Weights of a small mixture-of-experts language model, trained from scratch on English Wikipedia: a variant of Adam for the experts.
Below are experts of layer 11 (counted from 0) of a mixture-of-experts language model. Rows are named router (the router's row for the expert), gate (a neuron's input weights, with its number), up (a neuron's input weights, with its number), down (a neuron's output weights, with its number) and show model dimensions 0-127. Each number is 500 + 50 x the weight over its row's rms, rounded and kept within 0 to 999. Numbers have three digits each.
After each expert's rows: a language model's description of what the expert responds to; "gets" lists some tokens that make up at least twice as much of what it gets as of all text. This comes from a sample of Wikipedia text that the model never trained on. Tokens count by the router's weight.

# expert 15
router:461447534541548570452490549529596516554558530560575556431549488517527523466515564374547488507490458459600574512478478594516565485509457539511461517525424542535596433554597410553560400528412458469407428460467517568512451519454489445499539492523501425502479554449504509521440481622436527480564418466511445471487515461580534484484511496504504542462594554525468475504481571475463526498594
gate0:511512510481498583506527535556581466562453516587537469523492543523538563476615626551470513506496409485514493461559576520601572492499525534522504539504510485446507457547513443489532453515519582494429532542495474539498542588517502499422524428541523451431520470481455521470560459433499581427515395429461472434473440507554466377522417487443365480504466506557405409511480484468545502553596
up0:418458549441527507492453558500480466471464542478523531526472493467469459474530471501595497374459478532541418586487557522530557494515497515459487554582521422565518526610540433647541539520585578468485585565487516534466484491415471502494510494530504510465502463472433541509542450501514524483453451422476559366440484521529474595622483569507483438549459480517425577527503589490446482543600
down0:538534573517497465398485523495564565574511486413494446490497536456470560413486593533482534461467472532513431483451497482492536531553433518446507539518531527455483486709491399401459511485437525474538524448497531482565473486436514454527493496449452361530470523471540507576488510500636525508564480485512500472476533548555480578578457527514533498492470579520408520523488599412565466530551
Description: Auxiliary and linking verbs. Forms of be and have after a subject or relative pronoun, such as was, is, has been, had been, also.
gets: " was", " is", " be", " were", " are", " has"

# expert 20
router:423469511597530629442585507477568460529509490533560589453472462504503448564457551447503440511521487536524514508471509560551560489577510521560480501486494493551579439480559430566578447573414507504440506455473514585495423435439472470467549551492524504588509559493614494506425482551479585463536490476495516488507421489569573486544617506468469612494566462472475480537443546451500555546608
gate5:450542562535544424544532542538565440499531435510491536377430504598493436529470514465528599504411559452520530463591454566532495481481404434500526482454472493472529503527367422445601386451556523475483512560529462567588473492507558420460500426544581523521568510455484472392559441476492559528504504512495540497501512557450504470466551543496544469486445469591482457532462549430456513434472
up5:517535448473530466515508428335583512521433483446517535572521552508432554472505451550492538528506472457623515455509551512527372568564570464537582545451402486480552531489482482579530481505537580472506497481508519501546478518486566421615424526592571463471552481446503467524560476552479478539543572497468565484477433440456460514531510423523474460548552579455499508455625504531473545491427
down5:463473590457435451438519509543473462609496498454487538488476462493454500502494490516497588485562416426555497475565461569440538510520500419593495488508547565454480529531519459544557525524474547552541514471453507447567630476478518451559510496515482490572506442453489561559401476492574423409483498476490575571573540586428574482622491442439478404509529434453489504596527459533570499418547
Description: Prepositions and in/for pieces. Prepositions such as in, for, on, during, after, often sentence-initial, plus word-initial in/for pieces like for-get, in-jure, for-tresses.
gets: " in", " for", " In", " on", " of", " to"

# expert 2
router:413471524542536561412548518432546510538552457575529477381464507464486483483472514427525491487588479499571541540566474515577474468633568548516511547518549511530521512517546397567548430526427419553435447440531491556455460510468517473503462524498553499599480548519606462504526464552436542469568433465530545425437421465582581516487528495518483605446533498463447450461516513441447553432549
gate4:469461509508522463583410598469528515430424522577464541490523433551538551501553485524485520478491380401456419589446445495439590478524494558509391469435491425497456439428477518476528510471558563423418433490518475528471499503487435485453504524560466417501478551372502520501491583531455490413541523535436453450537548536530481454466461542450501525518478390573472506514450552600568540514492
up4:525511550473532465557476607506521508409479506554499403500448453502543542441596450534378570488525420400449436562492403416514492454555505560533495494492418479403494421483380534463514505457504536495469469499576511448440489530406505473525500579497434533495462510430534522476529568521503431393616494520507500533558483480448471539456454472449538509539464435536432476473476524561523482447397
down4:536511517389467459531481544495521490485499473496552412493551538561580522457588576574555494571443478349529452478458423460553466549540450430432505577462474501484505539522524427492439473438541445531647610407435529432389479527412479532500502420469517481479482557462532469467470491534479576554508486476516506475452448535491482600483442516543421478469486538526478438489556514502508563578505
Description: Place-name connectors. Commas, of, within, pipes and name starts like New, North and United in place and institution names, e.g. Amherst, MA; New York.
gets: " of", ",", " New", " |", " the", " and"

# expert 16
router:449445534535568534439525526486547553558580504515521541383517467507520494570514593472553456439575476418493513485550431542566553519541528538536436563473522580558567441513548435602553473520448506528458424449560526517512517512464535448486488466497580406614489556501490516510471529567377485538562422494532490430488478494573470510469531553533451555519550420643501487478471544506435580513555
gate1:522457447418459504509536563431465548612474496398495528405387536468472529503531487539553493539461546531466562576472515499454421446462507409432505463540429514481452511587486517597604537431511464435475542485501494555545546427471459435441541480520519448474512500479528403520513554487511450527507488302507479462517388413535549508442550502491543471455550498449548532506516500485518454524568
up1:484482530600430564514556474541506475557547544436454519481460483426567522424545525539506556560561513484394439503507361483523500489532429501403517386485495452499521526411456522487472526558542588558582492466493510435435497506530506513535501540487444464448522531579521514546441469565529543526534539561581439473446455471570550473527505524527583495522406509400542468601418511575484501552607
down1:555538400449450472488530511499496499425444403504495478466576459518519483549430437564523524394518532449641537435475464454512395487541557554428462452527554437443550484528498520544548530590442506506511497502429469548584457405467491488535570482394418427594473490522534441516445560475524505452529515424418509444525520486483573438591494508492462519549533478461529450574571491548548497565528
Description: List and table markup. Line-initial dashes in infobox-style lists, table pipes and separator rows, and == section heading markers.
gets: "-", "|", " |", "==", "\n", "==="

# expert 14
router:436446505499558549498568447483521520520547460495490537393496487504472494502440528461534422525532456447537564532509533592501512537519518477519444528526480430538548515503527405543515465510554497488448369422531467527429480447531454432416493540498528393647539566556584537408437499486398574461539453480426494493548445494614452520552530504478454548405533474521467490527493511447545568580591
gate0:474502492462541519464527541515502498628526483526507461468505487530545570520515585463544583409504608472406545607584526477526453404522512473474477499478491501532456491534405430439511570507461430486460532524549512480446503452527563469498475420408501489482602607462484512601575427493493620500518509498526459458505594594475537498549507438490513491463614567570528482439512559456550449524455
up0:510503536502472497570440534427482503594485383436497539553539453487423484521495464522494499534531506508524592353491490444621462439519498490502565539496478582467539534403562545495584530502557524500551414325438532497505449495386487549412512520567532448473412523583466545490430543563537504525522530488514576459513484496455530528478514451462528518481508538383480473572454501537493480457509
down0:465520489492594510540473432510523559515434473462538438489539563448552500489524507492463430546463535532600546508526454522500542560464531515390466513546544520483579541548432503499536508446583455483501476410512511426555475489480474562583525392467530630503510482497490503470498346549525474497467472491528496433503502526520598532458481589412575620462527554434481397547516505547457567399565
Description: Verb prefixes re/dis/co. Word-initial prefix pieces like re, dis, co, ex, sub, mostly on verbs and nouns, e.g. re-apportionment, re-sides, Re-cognition.
gets: " re", " Re", " Co", " dis", " co", " De"